Experts of a small language model: 256 experts in each of 12 layers.
Below are experts of layer 3 (counted from 0) of a mixture-of-experts language model. Rows are named router (the router's row for the expert), gate (a neuron's input weights, with its number), up (a neuron's input weights, with its number) and show model dimensions 0-79. Each number is 500 + 40 x the weight over its row's rms, rounded and kept within 0 to 999. Numbers have three digits each.
After each expert's rows: a language model's description of what the expert responds to. This comes from a sample of Wikipedia text that the model never trained on.

# expert 43
router:493502471462480520426536554423499410550456455477502400483466495490492495472554437507461493490493439471461447507487480480503501570438526502549484529482472512440493489466396487417526537451461463518476563468547532517524470528504528504421455527
gate1:558542540501462422464476524472533468442537484483478474528496478451498493507540485514495582521495523423468517476490489420473436469559505520576484509481505500554551554472487497463548504473486413492556519432574504563489505466519469449503506539
up1:582410497470522515499503490466535538513412559523542573440542598518437529487450494480507454526519576506539471519466499500501552505485474530454479495530541587386451491484580510520562480516515537492459556545517464448492485548501531522540536496
gate2:504462511473540539485496559484452401492507469501495447462524533523516605494503576499489456510562487451458478492460481481510518389538565489444531514480501447548497493444483467510498503514452514493511490489439523477489501508471564488565452546
up2:510482585483475557517502549533526456479445534431520523516476500504522490466395489483543485515531578522553491425447571464471550459514452468423448466494489488471471539473511519480550519544476493510526598465472531462450474509514471495524484526
gate3:428486432515478483458451532488450451503463430464540477525545501506470501527522494488558434502522446472489514584519511524497495496493483479475496480513457452478541467524442547527431565489399489498489476450528492500498579494521551511479481442
up3:434522436484490520461497462490472433535502421498525515537545497507458535515521505490556458511540443464506486576488521506524504536438446509492519482490455452486534485510425506514458615470444436525490526471522508502532520568551544520470530516
gate4:468556502531424503538470505511496486518374539500457510495502533532489523497484464490481527469503428484459504526566556476489535585507545557505529526514478487512388438493445484547450459575440519557463530506467587455515510510499501481469481476
up4:489471520479516442471468432522486495482590485496455543506502522474533450482496504457506506489495559532466584492515489542519493425493451462443508446509513446496597573518555514454512507448534546452508531527458459517528485489493487497476560479
gate5:492539513576462550490478522449486532432525529487559542471462498461529508502431476460486482498485496447576515514491454425474571487470514539454502489453482472513509451569419445469471493520468533452422525484529507529488424464535449484512458455
up5:477546543516518488469500452547491500489444583545472474512512517483535519499555508438491469518472504617450485525485508519544468461443483482471475532448535550499536491402454503446501563533516531515463453513578477514547467553437511474536545493
What it handles: Names in music credits. Words in song, album and film credits and titles, especially first names like Nick, Matt, Richard, plus "song" and "album".

# expert 17
router:475521501547482471491483498525454524533448478505581496528518527501516538543504538519469525555468480467477518532507511565539524513509425520420392506467508532520462402508552502466519511479475496558582465480530489512499498489517512564540553426
gate0:468537495541497541566533391486479519466490488456495515494433486449445534473498460534519442522480483478424541537553449517546516539463503474472495494502552500566519512509528439512480504517460570519482485500447506454429411489513510561488430480
up0:480590446569514557594423503498494470492478542453469528523495481435460447444461455488496481494529507444508463462456503491544544456443508539513497494430562503486493521518488516517529516516484436534505548589599476575459545503537455534513521577
gate1:552528523476538542496479470454435525529488468426568477501537524504492478447488411456589456543499589485473516510527471442523513505459552554506540528492475507552476421547477473484480509546540438500477492471569568546541542476521517524427499482
up1:462468492552435455522514525540496476402459487570474511481468389489553506523523590447451526513520438523580500483548496548504439529557470492509481530458513482464523525472554495548411495485525513479559495507457488443514481509481457462503441472
gate2:492503488496481516446517522490443447553557541470498453510511506494466619510507482480457579502502467561439461536526552523532489556473518507479555436475501505506474522484469500534540531540521485504565557492458508532542512483551456576546493465
up2:503507469545551482585511508499569499518462496588529533454514427582532458524427481516589461532534516476454510492527478543484494483497464420488472539478509437529545531548437531413472450485519451492534469426461445481451544542486508518537505570
gate3:507541562547492466456456471520435482540477482475512509503487426580537435475488467443433455530498487510476627497479469533515503475490534473570515533456509469472471543550488539420562459463537483474570548523483511492424550527438461443509490589
up3:473579563444546482431430440492480519549501523510549469521520490550525520480485461529452486552541534597510553509501522567507467500492529470560468499491474444487477481524487486441533471481497503454608497543492488534439508490445459465544476504
gate4:574520482529443378504437449478496451440442532508505503456510487571537467576461554409497517574466544489430521482508566486465547469497474546503504461484542468538533475436506528536448485456509494491453458474549460572448570437444421511466484531
up4:508624543472512469501497482460533386484526492478473522476517563508496479461487577501480569469525502464509541509551584430502525595506474408514490432508496549547480499500491559518521594513513424484488449505459538552549539507507535466493552550
What it handles: Infobox and table labels. Header words and labels in infoboxes, sports tables and film credits, such as Binomial, Clade, Pld, Starring, Succeeded, plus closing parentheses after birth dates.

# expert 36
router:484470438506531533518532462495565511454490537487522511518543536589464477532607530588551514471495540540458486491518564459486439479520486481512493535557531526464597488466524497571503440490507486518467526491411524427485463517459507472560510474
gate0:488479508549490546492495425455521559491516550522423478496488507485515479469517519417507459542533502522554452484477518482548514487504567438516490557496545559556557498497564564406501487517507497480504501531503473499459497576535513491468547545
up0:507534475513517471526505490510612508461408518508554539533580471493520573570547420485483489499564591369540519497500496525502543470502425562459439462498480437457486446482505495528542480503440434572482548498544487514532548533484413506481502470
gate1:497517489503565486526578509480474523489478533550525524488554483571535575508487389592399466500498503513479499470537553500505478478513435487511490531540502466468573525466487457513468494495495507469556472491423571471487518482465484557482497433
up1:480525523492496548531519470523545512537539466518487494555465489428451494514560615514543477463475534519529527544483433522494516479525583480515485497507485479495464427600450470473492575493465581570430500538540497480548487532523536517482484477
gate2:503443439462481492438494555479444426554501493496486548512480455529474583548468548478477490442417473488504447463504464511473486482454492503477485488531534588469516542450419458535523526491499470472559502585394471505486429542546536533466528453
up2:496588501530470496455445493488550490555446463522479430499487417499540487541477474484529485504529460581496531465463466477504449572444517551422495442553462468617505545512510475485549589577523526435476524498581492485462458538547452484496526500
gate3:565512518454517496555549503489503470483533437474510503518478525492499505467474514462484513466489483580510474486522448389472468473526416499550520517520546533503511546567470586541521508478490535445440496516474451502444476503490434508503496514
up3:519563542559434550433480427424513484524400570500508503481574481492448480519519511490444463505457553538514551501519503567530504482507541463467463451424467495514478477476517533434491465527509465534544519531468562575478527461521527466453598501
gate4:466466463484520432513511472539504488497437558504566488420544476603548554450491544541449536503529476523483485448524453500517523446466446523559476509508534497456527512505565528482457517494550493522476465544536470409490565508474541485478468437
up4:484436481562516409504476484499495506509436496456515492527501481509514556447543492577470501558526480445508508495519425524502485429522487493492500543492455487495494523544548484516464544557577483484537447552529490481476518591434493521505481469
What it handles: Locative prepositions and quantifiers. Words like "on", "between", "both", "either", "each", "at", often in "on either side", plus day numbers before months in dates.

# expert 19
router:465481468454520539579472571463454459523541568517434521514466503537487494512445539548493517503502480509476501506550486523542493537573500509493502453501477482533458507531504495519464516443575590418499490446477489470515471499490508448558457524
gate0:469481563490447525437505472505442542568480471482492519557528454504460523448542565459536534498399538449486552549574539516489454515503519566546500525477572451485543505491520513525531534488544448460563590447447472499477479508539486448406482501
up0:462453427499543569538586480536476511553560513460484470449549506498531564462556567517551495459559542411469519558423478498484490575443577531454482483421506500485451509547547476462537517452487532529479519511497484469484518541527539449492505541
gate1:499479419576559526475486457430464481594547519566472519500481462526535475485524464485496431527496525558559523447500550453435517490552514440512490520496533480570533461535486502482476528505498440469559551493467407419459409466496564555501462547
up1:499513484502469530465494516507441537467486515477431473476504560497552509473498465546563504533500565567525536516478547487430481548581537493559500467583487510557474599554519560519503500569478537545505453470441497499474537537467486521484492559
gate2:499450487483560484484537456513554486520568518454512542529559488483517465483528513452481543517545578528514563517480522497437536496495456443437538578473502512497500519460485533440457477504536511468524455440531522513467521491440580502508463554
up2:567511484491502491548477503527484490433503468480460505567425453481424537510383533469558489451537514580508490444535498449505442582452495507562546478559525522472431459574458478496544523482490469526474510547516525467481481474481474446473485516
gate3:482484531538433528474490533542498496478486486499485498500473528452446436461579543498481461458482466447506474466502556513576508496535550454487551463562495519480552455441515515456497483536446502534525545524514469491457473507515460533573559450
up3:523483472504516463483611522559528494535474519496516539482560466536513435507502484460481441511501490563535550477551503553465482533531455510499507501547414387545599529564472489512439483544447536498463468496484538535479502443505521482450493524
gate4:479507529495507488513544417548476411483440539503480445460451469493554555442535499447432519489475508466527481478475521417590532512452501440405446448502489549529519504497486492483511609473526470496509502473518562543521444481488484540505529515
up4:453439521485529460518486438455472507453501545455622490468504450483580554560457499509505502509487532465551506482541530541551523475471532538528548481522513494579531488537417476489464523433549441497546416542472505474427524491507473465501457459
What it handles: Non-Latin and accented pieces. Byte pieces of Cyrillic, Khmer and other scripts, plus Turkish ı, ü and mid-word pieces of foreign names like Hasenh(ü)ttl.

# expert 50
router:479508416523524555479509551448526468482482519443462467544428417519437490502468518477495513462480523482472458503478523479498443540538471441453503484532455521560462516546441503574548523473497522488485579505540458428523446487448541475494473471
gate0:515483558517531436430611539445458540533467495511541512526521473472510582483470508547499521569547472476496476504486473486530457546500441487456431472467529476494551601510515503515505490545553414411577489498512522465525532490484479512500430480
up0:539492479468512527463503509499555422591508481576507512436572503501508555552465473426518460524463488472499475529547499517605503503476421485470488502536553481475510493489528536523524545509436581481546443502445476463527551536485518505492500507
gate1:465514598491472452478515475461553474501572455475566477459482552552513430512474526548521516586425507480504486415469504529544532452517488462555488497561495484468394510548480510545517477507528561429466434532490484451534464479440531487497513484
up1:417550521491423544510548542487518473494497497575561430422483528534553467569437523480500521508469515457502509467475497487458553479498503474524477495531484520474422480563548487556552506526528564528472544568434481453494502464431525493520503474
gate2:561524480467516475472511398468510517498564450481455570459447439430519482416445509460465492508496499445541392452543538502569428529434579521524491428503557563553466528536416490498472471492460475448497494521476501481453495512465606488476573519
up2:449464518536515472537500563514551463491428518510568489487552567555465520590522537544527490515511547523520582542518478524447577425553473456468506581532461423465541449464554493512483525547580550526495501425531524495552464512506438493551418454
gate3:523466483483546479466433495491487488517498471384448513570482428461515491514500511493468451491543464528497500507510537455487517499510560573463560422515473571487487523511440447578527588503508607518454480498502446448460490471538526450479465521
up3:470505461488528547441456478517509460499506503398468485602467461462508515486488486507440440474541433531521502512507510445499514462547507552440545450513497560468417518540487458547569621511483587542480483495489435473493470499546532449424447520
gate4:499531465474492571438519517463541522511494496538450454497417438490526538432437468451466530519393387549479436470430581511522468535511473464459556502480507534518462493480441486511488452450506481468540499484475485560482440463497515450439489477
up4:547448569527534457546506484545465477419510468470540562473573528559397455529524480509510461426598579452503517546528452450546523507568516478486491457464463437481514547481559468457479495484550508507471490489513502454515514484498479547508499556
What it handles: Inner name syllables. Inner vowel or syllable pieces of names, such as Tom-s, Tom-atoes, Nak-aj-ima, Qu-inn-ipiac, plus accented-letter bytes.

# expert 3
router:479500561477560539493521535544429565583520529519481447502414506464518493459460476509461461504437479527503447540518517446524480533490474442549535497471507541540473504519460507444552450554515462476479530565480540574519526445460553462542523529
gate0:526522463583525509516515444550496529458555408439513559447543476515482530513484511492542540529504465423421574494553449498488490429488542413517537443481450518557528527524469537455480544574459483493529492506507588454566517504529499535476479495
up0:536521493497528501515469470506514502510515540508531473493458493509512485542518474528529516516505528491496470465453550491480486498494525547475496487495500542422515528565446419393532452491470560476513556451529492599568542563549477497476595452
gate1:498463461488493511537524513413524560474476578514529453528516523487516492443480530473519465423480461462499517439546504468503565483452486467425521503508473465522427532455467440480438535582497544500490538515422491510526507554517410514455495532
up1:411535491432468573506508538505526490586494514578525411522504591458497432566507517515515542500484474520526497520541468524425453485479453498456456521507439525541482540532542561527473487471519449558509479536527473478544557540533507534535482529
gate2:531494511519545516485558474480546482475531499540492492528463486535438593486480501395549446536502498510405492503473447526493540495486491497570444491522517420557508449505538511391522497480480522475520557519512541489495420495549449472474481566
up2:571505444501522533447592478497540567582500465476567440471498441522511484432498572484492461512522578471499499478494446452558479498518482543555473539516545480488558517510477467460474464498512470525450530605533541503488455548529485523440467472
gate3:481498490468476462487511438508397559492431512536485441528421528460499534525440507566469481420460488489516600502485481496518451478512466571422539506511508513372499495517431475474472495473466553473509484526514562431480503531515494509495495458
up3:484500539538476513509472537439541446492541437460481543532562476573468522541556473467447569609552520484499487514521479550489530538488464456537417502488483474528456434464560523548434505503492450522505508505553459520523530524518568437511467514
gate4:462484509532497557504475505499482542584459472492497516506544486451468467473518547575523488572545533448541492443396469458504530558525551507488508392532527458473478486504576519520477486513507532485486507613434567505462473504533503474475516489
up4:539466503521548566517464482523528519582479465455453502478562446446544510485460509517538497481486491485556460531431473451489506553483531490536556422525547524519447515551515490503494543519517555564525464549414509552463502540498526535501537457
What it handles: Plural noun endings. Plural noun endings and plural nouns before of, and or in, such as implementations, sentiments, cities, victories; especially terms in "in terms of".

# expert 38
router:537500507445457554468527535507439474470482539470507495483545498543516520490580531476511532411502477441474453516518446523510535573540501587519538453468531476471490461508530524550466483548524464560535507513481462458502505435478469525422417513
gate1:506491508390503517491558569469522504549529460573452424500488436488523504525468486513491521463492505591528475467527507451523432501460506479537494552458509514501501497564509506495480527552549492487478490489428492550438553472463550468554443519
up1:486562500464466488529529600572521501488461530556514465487536479436449455460449436502558514458557529512451448471546503446493555507503575479531536501463460532533503536489550456493467511474540501472514468501450469525480480465533532476522456523
gate2:562523467534520546494499487550484493532474543471508508534491493509503412537490486456561476511469528449500468500595544520500512427465448468503486542519508533436460490458492479486473527394448423488435502549543455524580575502485574442487506611
up2:492548524482517461455482449487525439398433439520465501479540544483542521470501466524479554510526489503502468516437490483521473508460510496484535455506512481589530606529491533436510542508524501520523503502421517472499420527534399556451490486
gate3:454466497500426501458473500551509529583509496467466534403547529455509482554596544535486516476532530507459528497456482490426549484492495526490497535471549425465452445431503553501493457544458499502494467511496505500508572514454562510531508471
up3:554512534470526429489475548463594501431449558497453502518475479570475443467421480427490470494477517515506550442566474579506498514464510533520461481511540526513525499504582490490468493459562549485410551439540512539483512472542467495454585438
gate4:462494568509491560499483489472480468460500522508494364461464444513519508453551525528521581505558481475485484483477475486562447510530556539518530515429513506527492472522563518470494546491514483556526472604490431496513545529493472547484495579
up4:505499546458474530515461461506469498453464472488526447488494502546519570465538544483538567437537530485481475466489504500553439471536552553537599537511531466479500506585567560473496556423572451559561487588479465443524529499489484563477465567
gate5:475428592435548486493482511561453495541520512502491486456476545492497530517450508505489480487495529457512511387476395575486515523497511513524519465471442503581478464544432500500508539471568518526483584508533567558541502588566487474431520504
up5:416564482530547522528505473475483475465455517568487449434536516580479502512440479450514542555501557442431549481473381528511574444516489563473501447506545501522467443505491456501517479490519494574512486618501524480500526555546392542534519522
What it handles: Place names and prepositions. Word-initial pieces of country and place names and leading in, by, Since, such as Malay-sia, São, Montre-al, Thai script.

# expert 18
router:509458464475568450497548529468429500445577488518525486534556509541513448499531511468478496530536478472547522552527504461447551504454451518489447517535538482501507471518568501508457461447423422523521455512528471432528589575540533521453423520
gate1:494501479570538534488486451470497546520525494545476454490443505454528465539453575521507509540458519476588520553508503549486535508503469513429514491470509492446576528525530502479493518543477496588517497487542449435497568508492504479543515465
up1:516463434504530560528535470441497586508525440472542463518446471459493445533528579484481530519465548514508532497439513496481543505485460464499558512438554506456523531545405507465539515598532442487538454463479397494480535525574483530556465541
gate2:537456487489538503529529552449453460609561460508532501487527456524545473503493454490563468428547527556489509497547455466536472506479452479556491490500478535492600547507424569420447491503522471470469506512508526491522477561444587518507493485
up2:537446459453485518475506577424515394508479476506583499493516483559496498473431540538538561522540503523538601449553516471463447532459508515449395488472483522546513527517525541551492485517531451479466483468505497502511459554462527514546514494
gate3:562520521496512496507539433448498466567520498472498522501484492458529582451534532554538500537500436446516544452494528496528490421477465476508459548498465481511591450529491425538560505526527460520534520454486488485485516506457587489524436474
up3:474513515489528524462450579487494477534511497529468489482476487514495412496504443419523545468523521504505519508490480476559545488477485550515532503528474465473456478447554528531494505485458499496540532503552483516504412515538386574452541545
gate4:436391490543499460473456491452478500479539439512448540496520578419492494527477467489557469441431442473483528473486478468459545516455495496461541458514420547445522495488466427484463504521426480468585511569469515461538503545501526468472487519
up4:439464494512511474488465491485484441425546388499475550490466550477529453467496483512476479449398454474488510519547529499451532512524498516441502471496437575490500495534440456491518552490407471510574509471496476449485438579483479440448499516
gate5:481453459429504473494492470490422545430457486611501506532501531563476412490471554434522573531519465436565530462487439457475487484489461493476446444511464546458505471491493519526446489449463424523435438501425464471467459520506484533508501574
up5:480497461446528491474539397543418538514425543557537476448465515457445409507447559468457577439564447454491524530478501463477501508512471472497501503513480523436573505449469477548503509502452397485487504458474560453468513468494477560524491626
What it handles: Word-final name pieces. Final pieces that complete words or names before punctuation, as in Gadwall, Pancrustacea, Pakistan, London, often in taxonomy lists.

# expert 6
router:459481477524518415518456477468481456434433497544553465434543503522485524575522547467425494461512547467449477480512448540465507498455467559477457538443530478452510468509579506508490488433505502544520474557461461516450514506542553521534487464
gate0:513478468514567517511531530472429542415489411530463538575519401529526441501443463450418523593467476499541490499551511555534577500502430473508511488536498494510464477510556555504453444511499478496509528567568446472501476488547501533501549515
up0:443451534484454401527424456452499534515543549517506482505498535428464516517469505588508511468486521489528534515466561490414484444509496498480533528548483488519490464469467486464525552563528497476558449464473484522549477491523487442589534489
gate1:514466496541535470462553456463513497513475505515478487596480491478562565485464436516466478512457497502529523407516436517480418550508442479491465433498470528473605459507524523580511494530467446507555521527505485477475482562527538562536583453
up1:522476503550574509475496432452542489507457445546446492611517519550516555537468484474446462528509514473522553463470463538457394561511461512520455435510475536471573501494491481500516521444504466453487512495517472515429497500570494551574505488
gate2:466474570485515472513521576453504462458507477474521564424451541490489495531455514454533433522550576507516508523503463536496540473540486510533502552498490484445525484519530559517408539489507495474524496562526493531594559439537491525448518474
up2:543468434491486512491451523554482503537471443437466530549518422526539482461549465533499544491478423506539466471501526486509569493481508503518563549532562544541527508483454509428579488518465493504485480457538509510471429572492454454533496512
gate3:521524493474512451470560424455560538501463488501511574571488566517476477563506526519517553512439523446524512523511469472568392529604470463490499506494514457447554523481557463505459486598462504490506516506505555459498509559448528494532496476
up3:476472459520531513445525453539493519534462520489520558502469553513427501509590514472499536430508509444450490498560468464517474502527496461473483533451465480429573426446507437481461529522496519457524507615518518462492518526511561526478530479
gate4:445557583475470507467478495496522514477504503497541506500565595485466551506450518442546567430507504507424531449531530475513472526492505507471552467511456458518462436443543531531524516562534469492482530494518497505558527501479452503428511594
up4:441487541488492444515442483497559484520459565522571526470565554512529524489496474508563563456489461480402453452556539556489511480446541525466492536436426429517509471467586479524531510551461501560501476490517540447525549515547484553479511502
What it handles: Determiners and table headers. Function words such as "such", "same", "of", "the", "these", plus short table-cell words like "Last", "Other", "Regular".

# expert 2
router:438510469468526466559537554479531440521436566463497469530521505527466467545506548513454479550538512545464431436526527533518489499498564411414451489555475525442487474480526482480549441482419470502509540440530516518500552459545560555479483483
gate0:481516527493566449594478450542482486449498549472539526446496518501509437538511568504473570517459497495536436469473461544572488531506480512444527514462527555457519526526538513446501471466464494513545524438460598384494499463567498512518507488
up0:423506483468535489540444424488521458442470493512545483499446480586518419471522497508518403574554503562542485499476424539456495526489501489523414450485567535530536487511517511465512464520557581521523500488494535507478500501540524511479476461
gate1:553556477472527507483542470488373509543565474429492517553496513491497538484519416439473455512517473486508490521507512553504491560469455482492437516471534478592496527522480486541540526580480461477537487460474560516481461515584495539543533483
up1:550437455475468491458469487615517467439545444515616507495558482494467493461517505547568492546526515575560496526502555507488501454526543491520497484475477475481526474434480562501504457464546512525509507447511431480543472608553449494434554491
gate2:409517482519528518504572472482530442527480522465550500527507544495464506563490568457462452489519456461518513510482559517493529482475461481507441486449491517449540480480538517439530497508511481468506535461502506512518462417500576451521626514
up2:592484539543477490456426481552475571479537517563417473500532500478533492485460470521498573534450482481494494536485433462495521501478497547505547570576545445501493530535483466543526482526478534513478457550482506440518477533516506498473411524
gate3:475453468538497504558567515394552517509492533521539442492493494466455488515507485524515520470552529529481483412551420467469481461473609424523495516497449556441538555501523487443522511490581497473525490508524528512533543591504505570506517527
up3:538498563513489488564457516569562480421551430522517608500476467472488510503552450582539500465491510474542495515512500540441500502500419507489534535497521504460471520581521505559517482552549527534509556478517435469530473517537478423454491467
gate4:504478525531509516539469503495453471552464491515491544506489507464502466548485461479507506540530381450536457501466535510454520454524558433424526522560519529531511496498475556437597482552541507462504492552493483513505491566455515491536498442
up4:532442460580490435593494500476504532506507491508499490483517512518521497499533534508516516538539498453522438432494426475449511570550509416479563512530531500480460530432556473502499439558487469528466524563572539495462537527503510476505507509
What it handles: Word-final name pieces. Final piece of a foreign proper name or word, often in tables, such as Aro-s, Shanx-i, Materazz-i, Mauriti-us.

# expert 58
router:449459463483471553467496532498471489582592505536531485457532502426524486551503503582516518571503484477578464496484484440554455511535477478525547407506494535479451442468478500526476575527532449474571447542504564479544500526469471447487483578
gate0:424491528507481413454496567500403470489446510504484451516458488454534467470471530443487548515512411488501462477480486525495464494475474486532452451520474481473521485457474549565511546473552477522517534566511503412562534509486497507417459503
up0:505443457497534545478539439520579483462482514495487552482505539523463546536471519533506490505508523538483550492462463468501490540479489491470554593484464497522435455522508528506475413521499507526491523430563528602427507468418560566536476526
gate1:516499495452549525460522449474495465527496498439455436564478443487429498496447557477442575527529530445537488505502463462471625505527498471490505483535531518475564484527460507508429518534533486473532480482469521501507493512526517535463630550
up1:458484478445519526477556504525475444484487506492477441525443500502510492462469529466452540526502473454507509520420536506515524546530538446498486496502530462433558494468560535450451472519529403449501533426513479469479478516528514444450603553
gate2:485510525382465549438584528470517476508532545500513486476498461382476447461511496521515503505511506545497541444526474503537484526540471487497479508445490529450526481531430514460510535446504511530504458607475481582471436472430447536465466536
up2:485492510399508524427621516534504492458482525513526452471525484437466505518480532493494523523511468505499473449472507534571534461539547514463485504432493512445539506491466540476488509463526511494521474589468535516495432473456421465453478572
gate3:542429458506510582511455482425486452532466488465458546466501545472487514557464487515471436490480559529522467450530518509517500457513522495574562501548494564426444582530471542543453556476518466504511551479477467532542524474520464491447476535
up3:496457430467515587491488518422536540524535426435555497516459469449465497531470514474533461460483553570505492433596502473546446517483479492539612495524470475497463615494520488531475574426540471489533481536495496545530533504480506500459500519
gate4:483535478499479538523466550520514461475487510540526504461448486486543496419428503515430507521485507526520496531490452489522494489525483425553533568469554559525456509521575514510522574467501436496482470544489517584506513427528465550468482489
up4:493487562438525421505480462520432487484450495460516503517497506510501494503479550503540548441491499534503565516579606549526482532495541603471485493594433518498516515476513560512508551529463489557476485511492511431545505541515530470473555495
What it handles: Word-opening stems. Opening fragments of longer words and names after the or of, such as facil, deliv, magaz, Cel(ine), Mil(ton), Al(essandro), wa(iving).

# expert 9
router:436491469511527473477472467544463484462403479496501548453552476496440576490493427542524471531498510518493463493517508483517423514495559540549530477595485405468484532523568483516516437485525508518461560515453556473486412522495503550448449484
gate1:513443513506562493530503543490520442486555536501505486437504470493535499478473497572438578533439529521491484486462555447525522550404528494486493492554421518513511466471488441463571474464464485409517493488521492555461552507491512568492504506
up1:521454483492499488605548574498503492508554483561484537464504481528525512505558479490499533499470546556537419508443526432516520511443483498531513545544468524557538531497549480452574495463532562432522496477506531511461538516480491563503561531
gate2:418520518465480536470474471469498572428479467501559462499519473480520522464499475518463476613504517493508438512495453473570481495535466462520514431514545484503553527483452507440528538530525506494524470617458445530466422415477488521459429519
up2:451562570445496518509459476468490618481457458570489470532511497443469495464508503490531417553505501452522507503466454500504480543552507544471495547499556520502497516464442478488539508512450488549442511570492474562450450486494469574458466524
gate3:483547470558464464462500471550463506498488505488447491496491476476502495572510497495413470562563572534509512428458531526451483516474570542475486505433506510523486473471588507605497499471456465569479486524547549537502476446540468554501478436
up3:486517512540474466517477448498495546506442485514398485498514488455523508524455518449599521453490572497447508466454594483463481500513617546494576465439433501574478573522556452537463466480510507594525517530500560590482509494541510524463546488
gate4:499421442464565470444483451521498555555528539464492471435487576543490496534510379523479471511476456519552523486498454535499487434501517568487532550574479559465545463515447497475515446480458545518441541481496508500553526496465520466560553485
up4:484525538499468558518504556439459491453551438458451502478526527436511433411528561549476514493531603480451508483479542468503503545546480477476560498454477533485458502494429455468553574512499443522521390477527520530436549503471439538557461485
gate5:455516537456460511499493423514454472516484384444520456538538436491486438459486511545473477433545545515551468568523530488488568547512509446508527456557487464476529522560546460488495540472538489460566525513480567480535517463461540471529511538
up5:519522484475495512465485459483543514519458385508560450454548457484490504469464504542460486554475511500582459571486519475489554545464555418548492508547459468458534496566556441526532521551487500521528464557433530454481520479485531430545452535
What it handles: Prepositions and verb stems. Prepositions like by, to, in, into, through, plus verb stems split mid-word, as in fav(or), imp(acted), aband(oned).

# expert 41
router:455503460513518465560515575480567512459566489469535538494595481575454483529478483458517428497533478507511506517517488512455435476530440476433486425543437545522490468526530491528512545503469496547510519438586425494522551501510525477467484496
gate1:552516527525505553524537491497514549563458518523488536509584456552440455518482562486541477449475496501489518526501560490486500434537534505433467516504486557470467512548538582557545468521457503453446497519553474535503568550540515534405517522
up1:461502483548511477468542508476473416543508495577484503426534489442515420500442441502451455518569502516483511506556524537540566412533567503489539510476423504530502485537456460548447555472509451500495473454554484537454509526546529566426501468
gate2:530443534514520521453445408572554465505512501495477541516561549528570494532546518482550497528541532502500509506561440453555593439529449522524529496544477506502533459459439452489434514482526412526458554529561506524483503545545479458418478452
up2:562503540453509548474485485429495477528495496413446452620426492426513499480556517449487487530524494525530546516523468499481484522502554529519555506504510530439433509514457463522474519497575433493446524549436418470451546527500518428457476512
gate3:411500465511418396499515506459514502482473511516494488493535500456586457527448503467462448569530472487420524536472459500493482492491530433470501492454504518420464543518550514511437503479525475537560448543529492537567572498482462492497479531
up3:538485530535550533467517529553489493511509494502554486549493558558487528470559412492540524474528528535506508511484492493474607540521526525536452518559455492575521468476434501493520450480484511451479495502562521448508485535514552539459523510
gate4:447480540481535546529489448525506517446529453477566558480484595560483474503505488439465496503521541507503509533538452507399517463466435482586512478506447532520491539504528463509561521483478445510403517520529554394509492492558498543494535490
up4:504480507545455440457538563491508472518440515510456434481515436482492558448534527551486529461411482496491519476493514516545523585480505482432509478482542453542534495515489530521453416483535540487555533472499478570477460516436533514531519521
gate5:474547575505455447459563468501456462535476472497522480532417458502543493424467498517522485564412504478566533481559579511467461504430486459472496544478499486490476498506482464475444512477518472484536501458475477487546522437586517490477472466
up5:479499416502484554576536564459546552475485462497480459443448507467455439488480467546502414498529455540509460516495464496550429496477485522457593478514464522494434517472557513483547464506533510494500477482439540506458569518439481516439472558
What it handles: Inner pieces of Latin names. Letter pieces inside Latin taxonomic and foreign names, such as the i in Gobiiformes, -is and -es endings, accented é, plus decimal points.

# expert 33
router:450473502484439503573529546527490459488517471464519510509511566508499433557517564511510534448487468459525518478482472511544451474519561488482556509560410488520536500478580538556473520530545503546499447529478520489557417483483516435451508569
gate0:487503558495512539465549498521485571511458551478553518475437489458504536427515562499551421534500479457501562528483460494473458564518544491457450516547480499494499498483539531548432464528518479467559442467521562459496527499534508460549508530
up0:471519604490535539510510513537457559469484439499501552467376511427458523452464584552502451453437431476495502524446518528514412543561538494516534497491473472507429539490457514570474512475542479439503458556402461503545500452522512514523489520
gate1:452506610580507509468452483510492465533421514480509457502463525461491551521570575524487474510409476477531510457442482458550423578505477497554504488507520526425556509498554532464473417526467453514515453533593540512501483489458486450515575542
up1:563544402396522439485566482474484547507532492562466539507544491535482497526473438448511545526570515522477470537573536536452576428498460471452485474487483454560481484525457479542512604520480590498466505485392487520485545493557473566524481467
gate2:499449493592493539472485463457515501480432485521572440461388523466519507511536479509421510460496521525582484474447456438511452561515496464586581552461449548448515532431493466563445478549556478467470526578510494491535415460483526505462515503
up2:476504465589514526564493547503477503468486484481489495449470534447519568443498502511476502476491448587488526516428509502545452509456502550548575456462484548432511514450524554541424518538567505495474472515502541458487411496508489454451517494
gate3:470527530506473494474505527493502586537496495543524477531498415521535515525535468521488523527432493475437563497498457538558541529495468542503514472542519532480497527522512552511527535468431497495572536521413575548504611451543512487358485401
up3:451515577499404555480482496529500489573484456503487483550439504476546519536562516582481546497504502523468543452481453502529473555479542544509563428516544531483528430532548457547557526451516496452618446516492562518486526409573509487435444448
gate4:520528526502566474549448530495494506470512520523509594530538589450457513377480541542472478538574529469463493553485451442520540470518500567453465449520412487461521533514534492576506551559512494507536490450441541471422459508498449511496475391
up4:497476574465520577545570496525501488525548504487515485457465449522557499602541457475561496500446450586495553510481507511474530540522537443491507506459517456497553552462413504403509495482489521467518505492519425539544479512450537512497492584
What it handles: Word-initial stems, non-Latin bytes. First pieces of words split into stems, such as syn, comp, vol, prot, equ, backslashes in LaTeX, and bytes of Thai or Hebrew script.